From a checkpoint of a small mixture-of-experts model trained on Wikipedia: vocabulary 22239, a variant of SOAP for the experts.
Below are experts of layer 5 (counted from 0) of a mixture-of-experts language model. Rows are named router (the router's row for the expert), up (a neuron's input weights, with its number), down (a neuron's output weights, with its number) and show model dimensions 96-143. Each number is 200 + 30 x the weight over its row's rms, rounded and kept within 0 to 999.
After each expert's rows: "comes after" lists some tokens at least twice as common just before its tokens as in all text. This comes from a sample of Wikipedia text that the model never trained on. Tokens count by the router's weight.

# expert 50
router,230,157,158,237,171,144,188,176,235,152,171,221,213,174,190,155,196,204,229,232,227,177,192,218,236,193,146,143,257,224,218,231,238,189,191,233,200,186,191,196,233,224,207,214,158,190,193,193
up0,190,191,212,179,169,268,163,180,208,229,206,214,204,199,138,142,186,224,223,226,239,164,160,180,199,205,149,217,171,188,221,181,220,180,251,172,196,196,192,200,164,204,158,192,252,172,221,175
down0,155,162,229,232,219,251,193,226,149,198,195,187,213,208,182,188,193,228,167,206,200,271,170,220,194,189,180,244,144,197,187,222,224,166,213,185,191,185,180,229,201,217,181,165,154,226,211,199
up1,173,186,191,270,216,158,174,213,238,185,205,213,219,235,144,210,198,183,161,265,189,169,184,194,195,190,199,248,185,131,208,206,222,218,174,238,178,152,197,194,214,254,197,238,196,216,127,207
down1,211,185,213,194,178,211,232,220,210,236,177,212,232,214,169,234,205,200,212,199,232,201,185,176,240,195,239,170,264,216,223,196,211,193,249,191,230,231,125,212,229,196,196,217,144,168,189,230
up2,228,199,236,199,191,255,179,195,195,158,232,209,205,197,192,229,214,257,206,235,150,212,181,217,216,188,173,177,195,219,238,165,202,138,201,251,153,157,197,155,185,232,162,224,203,202,174,151
down2,167,251,202,208,200,156,203,220,179,179,179,162,272,217,181,196,162,188,233,165,209,286,179,218,243,184,219,206,169,219,197,166,196,183,186,231,197,217,231,242,181,221,167,181,183,151,221,215
up3,225,165,223,167,237,172,209,257,180,231,167,180,199,224,245,189,162,204,186,188,192,141,237,209,228,200,218,182,199,193,202,161,207,195,248,195,200,217,213,195,157,206,227,198,170,235,89,214
down3,195,204,223,205,179,220,180,187,211,201,209,221,198,202,225,161,255,153,204,179,182,166,191,221,200,229,226,224,234,163,211,179,183,205,273,103,232,185,191,168,156,227,143,166,155,217,198,273
up4,163,198,207,221,188,243,184,170,208,180,214,187,170,191,196,201,186,203,200,246,213,172,245,205,197,162,141,179,205,182,220,223,174,176,203,202,182,172,193,174,216,193,196,262,186,165,185,195
down4,202,268,175,194,183,220,176,213,210,230,218,196,218,165,187,262,187,223,163,160,233,182,200,166,178,138,221,216,227,200,194,197,174,159,261,166,186,244,197,177,225,170,217,226,198,201,220,205
comes after: " |", "-", ":", "|", ";", " by"

# expert 60
router,164,252,192,185,243,251,254,196,197,166,232,195,185,238,204,199,158,195,170,271,205,241,169,184,264,237,213,180,203,180,199,142,195,193,207,174,185,176,206,216,198,203,242,222,231,188,162,136
up0,198,264,218,189,197,244,122,187,258,253,144,181,233,251,225,212,196,181,215,144,243,175,194,152,180,241,208,165,240,158,165,195,221,226,205,199,189,179,245,168,183,182,178,200,168,171,162,266
down0,193,201,212,214,200,206,243,189,168,169,242,203,228,187,177,174,222,211,149,263,171,214,234,202,213,190,221,220,190,221,227,193,200,212,158,234,209,242,210,193,197,222,244,160,247,209,239,151
up1,181,197,192,204,203,242,210,191,200,197,204,230,128,190,188,185,225,197,226,195,201,174,227,272,210,157,220,173,178,164,228,198,171,199,187,268,236,158,192,224,199,204,222,177,233,225,214,231
down1,187,186,217,207,259,228,176,212,215,186,201,170,315,210,181,228,153,204,177,216,192,256,192,188,190,220,243,203,226,266,235,170,192,180,171,224,189,240,206,216,263,178,145,171,186,151,221,200
up2,206,200,196,232,262,227,195,111,254,234,189,174,187,173,187,207,198,177,195,210,178,187,180,135,198,216,174,146,143,237,185,212,183,207,209,281,212,255,235,234,178,233,242,191,204,233,218,187
down2,196,224,125,207,262,191,205,208,176,186,193,230,159,233,185,172,160,156,161,177,178,223,175,225,190,213,121,199,225,210,192,230,281,219,184,209,272,183,177,232,211,184,209,259,121,256,240,209
up3,236,207,173,152,200,174,217,207,193,225,141,185,247,198,251,236,190,202,208,177,220,149,208,180,213,175,218,215,194,213,184,177,211,211,195,259,191,215,208,209,226,171,248,187,177,213,177,198
down3,204,234,211,212,175,101,214,147,201,242,254,228,204,164,233,246,202,230,172,170,216,162,193,182,199,205,188,194,260,238,220,214,165,215,211,212,185,220,225,204,178,221,216,196,221,170,195,181
up4,181,181,217,196,150,253,165,216,191,174,256,167,231,239,185,181,239,177,237,239,147,158,235,247,168,255,218,223,225,174,192,243,210,203,217,187,204,183,206,206,156,234,206,235,240,200,265,235
down4,215,221,200,222,180,200,238,161,190,242,196,253,239,192,282,250,142,167,188,220,266,240,225,202,199,212,211,202,205,246,188,203,234,218,210,254,186,187,193,238,206,165,241,231,128,212,231,183
comes after: ",", " which", " it", " It", " he", " that"

# expert 30
router,188,228,200,229,169,200,186,191,187,180,157,236,201,205,236,257,173,214,221,191,147,228,230,160,226,236,246,176,175,125,225,203,137,188,175,135,214,209,216,216,199,249,170,134,190,162,211,216
up0,202,204,197,188,148,226,215,195,140,193,191,179,159,157,166,246,249,226,168,203,194,232,202,248,152,190,205,235,253,213,162,242,257,201,270,203,229,185,242,172,208,179,206,203,170,225,242,220
down0,213,251,177,206,221,167,207,215,217,116,178,241,184,128,205,209,200,235,125,179,159,180,219,236,242,142,145,253,249,250,216,226,249,207,195,170,243,249,198,205,218,228,221,197,213,193,223,204
up1,201,187,200,231,177,250,224,225,179,226,214,257,240,210,209,228,172,172,194,205,162,250,237,187,222,198,189,196,214,218,192,186,210,258,166,222,194,159,160,184,184,211,225,222,155,201,200,195
down1,163,149,193,187,222,201,169,232,213,189,228,210,231,196,213,131,177,139,202,218,155,154,194,152,226,144,149,247,192,158,189,190,229,215,170,221,202,241,235,234,219,161,218,155,143,189,206,189
up2,204,189,215,130,192,213,202,204,139,231,237,215,213,201,152,175,212,215,202,198,134,185,213,176,211,189,221,199,264,167,183,188,154,179,191,194,222,234,238,191,236,215,161,144,157,211,224,161
down2,211,208,203,191,202,205,165,220,204,147,191,176,143,185,208,190,210,194,174,199,279,253,220,224,205,202,270,134,177,220,190,222,196,226,201,201,144,186,229,211,177,161,248,225,211,190,172,178
up3,185,210,166,215,199,216,196,128,208,175,245,219,173,200,188,180,204,139,215,172,235,203,201,213,246,241,286,200,208,137,142,193,193,228,164,180,236,190,225,173,228,186,121,218,182,229,280,221
down3,237,237,217,163,201,155,192,217,154,201,231,280,209,185,159,172,148,191,180,221,238,183,206,210,241,234,209,217,138,196,164,196,203,220,126,206,187,214,167,185,188,176,221,212,219,231,207,197
up4,187,222,184,223,202,216,193,120,149,190,206,152,227,249,189,173,253,196,215,202,230,207,225,194,258,240,195,230,170,216,211,180,225,148,229,226,253,258,153,179,172,208,154,240,196,221,166,198
down4,212,220,194,196,149,158,234,210,176,142,222,166,170,176,217,135,192,195,219,235,168,183,229,187,201,210,194,153,192,229,222,231,141,220,220,169,197,227,199,208,225,210,219,241,154,263,221,241
comes after: " |", " the", ",", ";", " a", " was"

# expert 14
router,174,146,200,221,138,163,182,231,202,197,133,227,200,226,180,266,160,194,210,137,155,213,185,229,168,167,171,213,188,175,188,236,189,154,184,180,156,217,194,197,161,196,161,223,147,191,256,221
up0,241,158,180,175,177,235,254,223,210,239,217,198,181,227,205,222,216,164,195,175,207,136,214,206,209,216,184,220,179,164,153,192,191,211,135,257,202,147,250,223,183,187,252,150,162,213,253,171
down0,222,197,191,270,243,192,186,193,209,176,245,206,220,178,235,158,176,183,231,179,158,174,193,192,195,224,204,171,225,209,199,195,204,178,181,161,214,223,194,188,222,168,176,260,212,140,164,238
up1,184,220,183,205,191,240,211,193,173,229,209,186,206,221,184,257,172,207,200,204,212,198,150,175,121,185,176,192,142,211,220,156,158,191,203,208,197,100,169,131,184,192,198,185,214,245,191,171
down1,212,190,221,190,215,193,176,224,242,267,168,206,213,192,189,169,187,211,230,209,209,245,194,250,236,235,199,233,230,246,171,198,200,206,130,169,222,190,137,233,219,203,242,137,201,197,214,154
up2,180,220,202,248,212,254,212,132,213,165,191,195,193,215,249,198,181,260,179,190,226,192,185,192,221,136,201,219,195,202,215,177,185,190,153,186,272,153,192,124,185,261,212,159,198,221,179,168
down2,210,178,139,180,204,226,207,192,254,162,229,246,222,176,237,196,204,210,180,192,195,228,222,175,217,213,232,172,151,191,181,161,189,169,223,174,251,242,211,173,244,182,231,231,244,195,187,212
up3,204,177,174,182,295,164,143,199,231,204,166,192,179,174,231,127,160,185,208,160,151,220,127,183,154,201,200,199,147,215,229,141,186,187,204,182,183,212,155,189,242,209,210,218,210,187,174,169
down3,142,244,155,244,178,214,220,202,226,190,260,224,202,211,144,226,228,194,184,189,150,191,158,131,191,189,200,218,186,162,186,229,161,188,237,225,210,181,206,185,176,170,185,262,225,154,204,183
up4,206,246,224,212,227,171,225,162,190,228,165,231,208,183,178,236,239,211,242,231,179,232,188,204,207,251,214,185,111,171,217,186,208,223,219,215,208,238,161,217,216,231,180,205,181,211,207,182
down4,122,218,204,200,166,209,226,185,168,160,208,221,218,143,216,217,144,220,207,189,210,228,225,170,187,142,200,166,218,210,218,196,247,156,227,248,192,180,260,208,219,167,171,199,140,182,203,218
comes after: " a", " the", " |", " of", ":", " and"

# expert 51
router,203,262,186,212,244,204,138,199,169,144,187,203,186,181,159,203,173,186,149,222,235,204,186,207,259,212,185,214,170,186,178,202,152,237,217,147,188,198,179,234,238,218,269,163,209,163,177,208
up0,200,170,169,149,231,216,209,162,164,176,146,184,152,170,164,219,206,198,205,146,237,178,174,254,223,172,186,158,222,242,170,160,168,160,152,223,230,214,153,154,162,187,227,192,188,195,191,213
down0,165,215,222,219,200,210,156,214,200,200,230,193,179,239,196,186,229,223,185,222,162,178,198,214,209,242,214,183,170,219,241,262,229,195,237,198,164,229,221,206,221,203,217,195,217,214,212,155
up1,154,255,169,179,199,195,210,143,200,204,263,151,181,181,216,199,172,189,187,205,245,206,213,196,184,191,207,185,98,220,175,217,239,157,198,209,169,174,169,175,221,168,216,221,238,199,212,182
down1,186,230,212,253,223,208,160,245,193,186,148,226,174,185,217,168,192,209,180,234,168,159,232,206,195,209,208,223,209,198,218,220,247,171,201,197,169,204,207,203,228,236,212,226,189,173,242,217
up2,228,196,225,229,210,212,223,235,240,169,220,227,176,257,164,193,216,196,175,201,207,237,228,203,161,180,222,172,238,154,189,167,205,229,239,215,135,152,227,173,173,188,205,121,206,205,202,202
down2,190,180,213,227,207,215,185,198,165,180,208,236,266,176,153,175,183,214,238,208,159,233,183,180,200,161,205,211,159,187,227,187,177,184,248,157,179,170,107,254,223,224,284,222,194,216,228,211
up3,225,214,210,212,244,167,213,155,172,210,224,194,223,169,162,201,198,263,219,217,209,145,171,196,195,211,225,198,176,245,171,182,232,197,191,223,269,167,226,202,173,175,176,196,197,224,215,219
down3,208,268,175,177,162,220,141,195,194,215,231,272,204,171,194,227,240,231,166,201,232,221,171,218,199,156,193,256,173,191,191,218,171,157,234,171,138,226,196,183,160,191,164,152,154,213,252,250
up4,195,231,196,208,199,181,202,190,198,209,228,170,215,233,197,170,244,160,194,221,209,156,222,219,163,184,202,179,228,178,192,163,199,194,145,153,177,275,214,168,181,217,181,190,191,189,245,177
down4,196,174,200,237,177,201,187,167,251,167,142,197,253,184,167,212,243,210,212,178,194,175,167,191,150,213,255,202,232,221,212,203,220,132,224,312,216,205,197,228,230,197,212,184,158,205,183,220
comes after: " is", " was", " a", " are", " =", "See"

# expert 58
router,230,197,225,232,201,180,185,218,211,207,128,174,207,158,231,266,201,203,248,217,202,260,182,220,218,208,175,193,215,204,226,194,257,173,195,218,250,187,199,185,247,248,173,185,127,192,181,218
up0,218,228,227,190,166,213,174,198,214,213,173,181,264,212,200,211,183,207,207,172,231,226,192,178,212,219,231,207,196,181,163,164,262,166,245,188,205,189,193,237,203,252,189,251,233,173,207,174
down0,224,257,225,220,189,137,227,205,200,202,189,219,181,220,251,186,182,243,169,146,198,139,182,174,141,208,204,180,189,199,233,200,196,215,125,225,181,243,231,188,163,187,210,196,188,226,260,190
up1,219,179,237,145,191,199,170,220,230,165,183,198,156,200,158,210,216,220,150,204,194,193,193,202,243,165,252,185,213,207,185,208,220,179,230,261,164,242,184,210,196,187,171,205,158,191,153,209
down1,180,186,173,301,249,225,191,195,189,185,211,191,207,232,175,235,206,185,221,236,224,167,247,207,157,153,223,237,181,253,204,257,242,202,191,214,151,237,237,235,249,180,224,165,207,202,141,213
up2,199,216,152,197,177,219,244,202,187,199,212,190,154,183,211,215,171,221,210,201,203,209,151,243,193,195,191,227,135,191,194,245,166,168,173,176,248,261,190,190,168,187,158,203,189,211,194,161
down2,208,189,201,199,221,170,229,205,271,211,183,207,192,186,178,201,179,143,212,158,201,164,197,203,204,191,220,233,211,215,207,240,205,172,214,217,186,135,139,197,280,196,192,160,245,234,225,229
up3,249,229,186,190,223,192,218,163,150,220,242,198,193,217,184,189,240,235,220,229,217,199,211,194,175,223,223,194,205,153,232,201,179,178,231,181,192,236,222,155,163,202,187,234,152,159,212,197
down3,168,223,241,108,241,237,194,137,183,215,252,151,258,184,170,185,220,230,226,168,203,167,228,175,179,225,218,166,164,210,233,203,177,182,175,215,202,228,161,131,173,192,226,193,185,220,177,213
up4,272,190,212,151,199,207,187,181,174,221,215,251,202,165,179,225,199,189,168,181,182,243,205,144,141,147,177,229,185,216,222,206,212,229,155,156,171,207,122,202,230,238,245,195,181,205,199,255
down4,210,214,181,256,231,202,234,170,220,196,175,198,182,175,201,199,180,226,133,213,181,220,206,233,233,158,181,198,198,227,156,185,205,167,227,139,164,240,184,212,257,295,249,182,172,215,131,203
comes after: " |", " the", ":", " of", "|", ";"

# expert 7
router,220,151,193,193,217,160,169,204,181,166,220,239,173,218,206,181,200,213,216,244,214,217,209,173,160,203,172,195,196,188,230,155,209,255,199,178,178,203,187,205,197,182,213,218,163,181,203,221
up0,270,198,212,204,198,159,239,190,203,240,189,146,176,231,192,189,237,222,216,224,211,182,188,207,174,262,230,178,189,200,226,135,179,189,185,216,216,203,260,229,211,174,230,260,183,121,213,233
down0,235,234,159,206,227,194,223,220,147,159,185,173,220,226,207,204,183,225,165,186,185,246,222,243,181,196,206,204,166,204,224,247,172,221,233,249,244,203,229,213,210,185,234,175,269,228,237,226
up1,215,202,156,192,205,221,242,223,149,188,152,222,209,236,151,168,200,161,217,240,201,219,277,190,202,198,163,188,203,189,187,176,183,182,200,182,214,170,212,154,197,205,196,194,148,199,216,191
down1,173,205,225,207,197,227,176,167,236,205,157,233,183,155,254,236,228,259,223,174,206,179,204,207,198,220,185,205,214,193,185,183,172,227,177,224,182,191,196,219,203,232,184,186,212,191,213,181
up2,180,175,210,231,198,192,199,176,192,184,227,122,194,203,247,173,242,236,210,173,248,183,177,175,170,212,219,226,166,175,203,183,192,191,209,258,214,202,233,128,230,219,212,232,198,201,128,143
down2,185,212,232,240,177,224,173,152,246,177,226,215,247,172,227,209,196,238,211,176,243,223,254,203,239,202,222,197,222,224,232,207,221,208,268,181,226,191,225,253,241,243,177,210,207,224,147,191
up3,221,248,266,140,243,162,206,212,185,183,209,189,154,179,174,207,189,151,219,208,268,212,172,168,213,273,257,209,141,232,210,170,236,204,189,213,193,201,186,179,262,231,190,183,192,168,164,196
down3,255,195,223,234,237,185,231,160,198,149,154,203,202,205,207,190,211,218,222,160,189,221,201,196,143,137,181,187,227,167,166,195,194,228,179,198,196,183,267,217,153,137,171,202,206,223,212,160
up4,205,194,148,156,198,209,215,188,208,196,237,185,186,220,269,196,135,164,160,154,171,214,227,211,212,203,209,217,204,214,154,183,163,227,251,208,141,221,223,191,199,211,226,203,221,249,216,195
down4,197,252,192,215,234,161,139,195,174,194,160,194,229,172,231,223,184,201,198,161,221,191,205,202,143,127,204,213,180,142,228,196,209,185,226,210,206,227,178,197,208,232,194,193,225,169,200,169
comes after: ".", ",", " However", " that", " said", " year"

# expert 43
router,216,219,220,178,139,154,214,235,225,174,192,191,181,180,169,208,184,215,238,213,203,191,226,195,191,212,259,149,189,186,160,162,224,220,191,141,201,198,217,207,202,208,220,224,236,184,196,184
up0,196,163,191,181,211,177,215,185,201,190,203,199,166,223,169,209,182,253,172,229,220,210,193,207,217,188,173,186,213,230,195,219,151,190,207,219,221,201,166,197,183,222,169,252,195,201,179,166
down0,247,278,217,212,214,207,239,241,238,266,205,216,227,170,202,230,253,182,237,237,242,191,190,189,222,189,266,223,221,212,147,209,220,177,200,210,206,139,222,138,230,193,180,205,158,188,202,223
up1,204,206,203,203,199,217,253,167,245,209,215,223,200,200,201,230,159,213,201,220,255,249,189,236,192,168,202,243,190,198,164,144,244,271,202,195,175,196,199,189,224,205,208,185,202,166,133,227
down1,204,176,158,186,166,275,154,202,178,187,218,205,196,199,170,209,193,158,188,184,198,205,189,217,244,240,153,189,209,230,218,223,166,152,166,209,264,189,232,234,167,214,184,204,212,221,215,193
up2,268,223,208,199,161,176,209,239,208,207,242,214,214,202,191,212,214,130,156,156,162,187,182,216,183,211,175,227,144,210,222,226,180,189,154,199,202,201,196,237,161,230,216,239,261,225,201,205
down2,197,238,193,199,227,180,141,182,262,240,164,190,205,171,275,217,234,208,173,187,242,240,181,197,175,222,209,206,222,194,179,221,203,221,180,187,204,202,216,203,196,191,204,182,226,249,209,149
up3,219,205,230,107,172,181,201,171,208,155,207,215,196,189,250,220,215,179,253,170,199,187,194,215,211,191,198,254,236,192,168,204,187,215,157,154,209,245,234,155,203,217,239,252,213,169,187,237
down3,195,159,196,210,163,217,203,201,211,162,203,224,197,163,205,164,200,223,197,229,162,150,151,238,197,252,224,171,208,220,173,193,162,167,185,203,208,189,224,216,252,185,214,170,196,236,184,199
up4,208,184,173,219,244,271,152,236,189,175,189,194,197,215,208,167,178,243,200,229,170,212,241,186,193,239,182,143,188,187,203,209,227,197,217,225,173,218,175,206,164,168,205,184,230,205,216,177
down4,171,249,218,217,144,174,176,154,215,178,199,221,203,202,221,201,147,246,200,225,137,189,137,234,169,205,196,197,174,163,147,208,230,200,161,170,190,201,214,221,215,184,218,214,225,152,163,187
comes after: " was", " were", " to", " he", " be", " and"

# expert 33
router,222,224,228,239,189,161,187,236,184,164,229,193,233,194,227,183,195,235,199,190,189,279,239,265,179,189,168,178,257,192,210,210,168,205,206,209,186,227,189,206,226,213,134,213,143,169,177,194
up0,143,165,163,198,232,199,202,222,193,159,221,200,162,180,226,198,288,198,194,207,159,189,209,183,185,166,220,173,231,190,212,188,209,199,171,187,170,182,210,193,196,223,300,217,187,195,222,146
down0,194,251,173,212,205,218,184,210,196,203,210,191,225,200,179,193,190,223,201,138,149,201,252,268,264,185,230,184,192,207,206,224,212,170,239,212,179,204,158,206,182,143,208,216,174,201,145,160
up1,227,231,202,226,186,195,180,193,218,237,188,236,195,200,254,177,224,152,189,172,156,176,238,225,167,174,203,208,219,212,185,241,166,231,178,173,185,213,210,166,210,201,249,165,214,178,173,164
down1,185,207,197,209,209,184,183,220,193,184,152,194,195,196,216,264,196,183,133,249,181,263,206,162,191,155,201,236,145,241,173,216,198,169,201,257,247,200,186,196,180,233,189,148,197,165,143,130
up2,235,169,209,252,187,260,217,121,221,171,162,178,159,254,191,246,238,237,201,261,245,181,188,226,222,177,169,244,199,212,240,199,171,207,206,216,151,194,239,179,175,213,167,188,199,173,185,244
down2,181,201,157,184,212,196,220,256,149,196,225,208,245,188,187,199,198,206,177,158,229,225,199,229,211,176,246,154,256,189,148,191,191,177,186,220,224,237,154,188,202,190,122,190,224,267,214,217
up3,283,174,180,191,193,240,215,195,229,222,251,219,166,221,193,172,212,204,213,226,225,213,162,180,158,242,188,185,229,215,139,174,231,237,200,245,234,184,179,255,217,205,166,166,174,173,174,208
down3,176,168,144,194,222,201,167,191,264,172,187,204,155,164,215,143,156,194,161,222,246,222,240,241,162,162,247,144,216,239,208,206,251,216,193,182,193,186,242,180,210,164,205,223,196,137,256,197
up4,222,186,194,197,216,192,155,201,204,166,225,205,230,170,158,191,173,154,254,239,246,199,206,191,105,177,208,234,179,224,208,205,193,141,246,202,238,192,183,247,209,246,146,233,236,159,264,238
down4,168,214,205,233,212,208,214,198,241,228,181,196,193,155,218,212,162,239,234,170,227,194,217,233,214,165,210,217,186,189,189,185,213,208,189,220,177,173,148,211,251,186,122,139,199,138,123,180
comes after: " |", "|", ".", ";", ":", "–"

# expert 52
router,193,236,208,186,213,185,184,222,248,172,233,211,219,246,168,194,205,188,208,144,172,212,187,227,209,241,199,239,238,201,170,227,138,201,146,180,214,202,188,229,165,245,266,187,239,196,174,163
up0,237,203,253,161,241,166,217,202,199,196,210,255,166,190,170,213,207,123,174,190,218,228,187,215,176,177,181,224,214,163,205,194,169,178,231,147,219,161,205,201,242,181,199,181,192,184,224,134
down0,172,139,123,228,203,193,215,232,150,166,190,188,203,221,191,168,237,249,278,209,166,247,217,188,217,186,209,212,203,211,200,205,154,201,197,227,186,183,199,204,207,209,185,119,191,160,214,219
up1,167,232,174,177,176,175,195,220,162,182,185,261,192,214,189,212,220,238,179,173,221,166,190,206,183,239,224,250,218,209,197,232,161,90,228,230,140,150,160,190,219,172,201,196,254,202,191,145
down1,229,204,273,257,157,142,211,247,201,215,155,210,133,200,184,224,223,220,227,155,170,180,234,171,209,207,240,218,154,189,258,148,165,173,141,177,206,208,132,180,203,198,218,195,205,186,197,211
up2,161,206,214,181,203,164,210,207,217,199,192,190,189,184,201,179,198,188,227,229,231,194,149,212,201,168,256,215,190,231,256,179,184,220,240,189,163,214,224,225,171,98,165,280,235,146,216,137
down2,218,229,216,220,214,198,222,214,194,206,168,198,164,214,210,187,106,247,172,185,197,251,215,182,206,269,198,238,180,177,197,174,232,241,198,135,161,192,139,198,191,192,212,232,116,170,202,204
up3,215,180,209,162,245,217,185,188,179,276,230,205,147,175,157,176,237,206,230,166,217,200,223,196,145,227,165,216,197,203,161,200,175,181,191,195,257,266,220,167,174,209,194,221,190,181,178,240
down3,201,221,212,187,190,170,197,172,188,186,163,195,203,224,150,135,201,218,176,235,188,194,251,235,179,149,188,233,153,200,170,211,195,165,230,218,139,157,207,202,162,214,192,237,215,196,188,182
up4,211,193,174,177,225,200,176,204,202,207,166,286,201,180,174,214,205,202,201,185,208,164,183,192,203,198,169,189,183,244,195,149,176,184,152,179,154,208,231,222,300,171,236,219,219,178,194,171
down4,185,186,197,189,188,230,220,211,231,187,170,171,212,172,192,225,155,170,201,196,239,167,149,199,270,183,169,208,238,195,197,221,190,172,171,242,220,254,188,192,246,238,212,200,223,161,211,286
comes after: " (", "–", " |", ":", " /", "-"

# expert 12
router,218,230,189,220,207,214,178,290,239,127,130,215,186,239,205,182,181,224,199,190,154,221,205,198,217,203,187,149,275,232,215,225,184,235,190,187,222,196,200,213,183,220,215,187,198,212,188,165
up0,176,144,202,167,197,185,239,258,257,228,186,206,169,232,194,117,211,205,171,270,176,165,160,192,167,185,215,175,261,174,201,238,173,200,193,219,155,184,195,256,197,149,239,208,168,199,171,171
down0,196,180,253,205,168,196,169,193,241,154,168,149,228,235,199,201,198,224,241,163,235,243,189,187,205,205,220,253,185,212,195,198,179,209,286,190,221,168,227,213,215,182,198,172,191,209,145,216
up1,218,231,240,233,190,206,209,240,169,131,188,234,150,214,224,184,216,162,210,231,243,191,205,168,170,235,257,298,194,199,155,229,248,199,153,222,225,178,181,161,154,198,186,216,230,232,197,158
down1,212,179,151,256,233,172,214,238,211,196,125,262,199,153,188,209,209,203,147,193,179,180,180,126,270,201,242,205,177,198,212,187,215,136,206,180,158,190,165,203,250,211,215,216,205,206,227,173
up2,192,165,194,149,203,196,208,184,215,212,188,176,186,178,206,143,193,160,258,183,197,247,198,142,165,243,229,213,237,222,149,261,183,182,165,228,193,196,250,242,203,228,186,164,193,223,197,205
down2,229,212,199,167,219,235,210,178,144,235,199,195,157,208,212,221,192,227,160,218,187,176,213,235,202,219,148,210,154,218,181,185,205,203,241,166,168,227,243,173,198,240,227,183,188,160,230,206
up3,210,236,216,194,200,224,230,177,185,214,183,177,155,239,244,204,230,210,224,253,200,223,178,215,210,214,190,255,175,169,199,257,168,161,189,198,198,159,131,205,155,179,196,181,211,128,179,194
down3,169,239,164,230,193,162,180,177,219,204,218,186,179,248,232,189,148,188,180,205,271,226,248,223,195,230,228,138,179,254,266,222,187,180,198,190,219,172,144,209,187,227,240,141,248,237,239,161
up4,137,180,170,199,225,196,220,163,230,137,234,210,215,232,196,207,202,205,216,225,237,268,182,154,219,212,259,193,245,211,166,182,197,208,306,179,219,223,213,191,248,137,191,175,182,190,166,223
down4,206,229,176,190,187,176,206,186,133,214,185,269,189,199,216,220,189,199,219,245,184,176,209,193,248,198,178,218,186,221,212,188,226,280,174,214,159,156,175,182,265,214,197,185,205,199,217,188
comes after: "–", " |", ".", " (", " $", "|"

# expert 26
router,184,213,193,185,202,186,159,225,236,156,199,248,232,175,251,166,164,274,179,210,200,225,220,208,157,214,181,184,179,177,237,158,190,204,221,173,229,175,204,193,233,177,195,238,141,235,219,232
up0,192,188,175,145,203,245,188,220,210,170,209,224,150,208,186,229,199,210,183,209,202,158,246,213,217,178,182,204,200,165,208,145,184,140,210,220,212,148,180,209,169,160,196,162,259,164,187,222
down0,218,219,222,216,183,179,201,216,161,196,181,228,214,244,164,189,153,238,218,235,187,239,252,208,178,193,178,205,224,228,236,179,192,242,201,174,221,209,183,200,166,228,210,198,167,184,152,164
up1,202,225,217,222,175,279,195,195,201,221,202,186,209,174,246,169,169,157,245,194,227,177,165,185,201,219,221,180,154,231,228,187,185,206,191,213,156,221,211,201,244,213,187,204,182,259,199,175
down1,217,237,245,180,226,132,230,214,214,184,204,205,193,229,244,202,188,186,153,181,140,229,160,201,212,221,235,168,221,164,247,269,218,260,205,216,195,231,198,195,226,223,110,197,175,193,163,220
up2,180,208,182,175,174,214,210,214,272,238,241,189,184,149,255,198,190,247,224,189,196,194,187,189,232,206,183,229,61,166,190,226,199,191,127,177,269,169,165,216,193,212,196,196,202,156,180,177
down2,242,220,215,272,180,186,118,190,209,200,179,225,210,208,193,174,180,206,235,154,221,221,223,216,224,153,222,127,179,173,182,177,157,210,222,215,258,216,197,127,220,214,185,194,175,180,193,215
up3,200,181,216,165,205,164,228,186,224,164,243,200,175,257,218,166,171,196,209,178,181,185,304,192,174,226,184,221,178,183,194,183,194,238,210,245,175,207,211,190,150,196,228,183,211,220,162,160
down3,195,131,131,214,207,229,235,218,190,142,146,181,235,227,272,226,219,214,181,178,198,206,259,241,175,139,200,197,184,210,136,185,187,192,160,228,219,211,175,198,200,164,268,195,199,194,146,194
up4,164,227,278,188,229,213,213,216,172,187,159,212,252,198,195,198,178,123,207,198,182,191,172,270,170,175,212,176,230,203,219,192,238,208,193,215,193,224,209,161,238,234,213,216,210,181,179,256
down4,171,219,200,223,184,177,211,225,223,181,177,186,251,203,206,241,225,175,215,202,204,167,207,193,186,181,174,248,182,192,199,215,248,207,214,204,184,182,201,196,229,242,218,228,164,207,242,208
comes after: " the", " and", " a", " The", "==", "'s"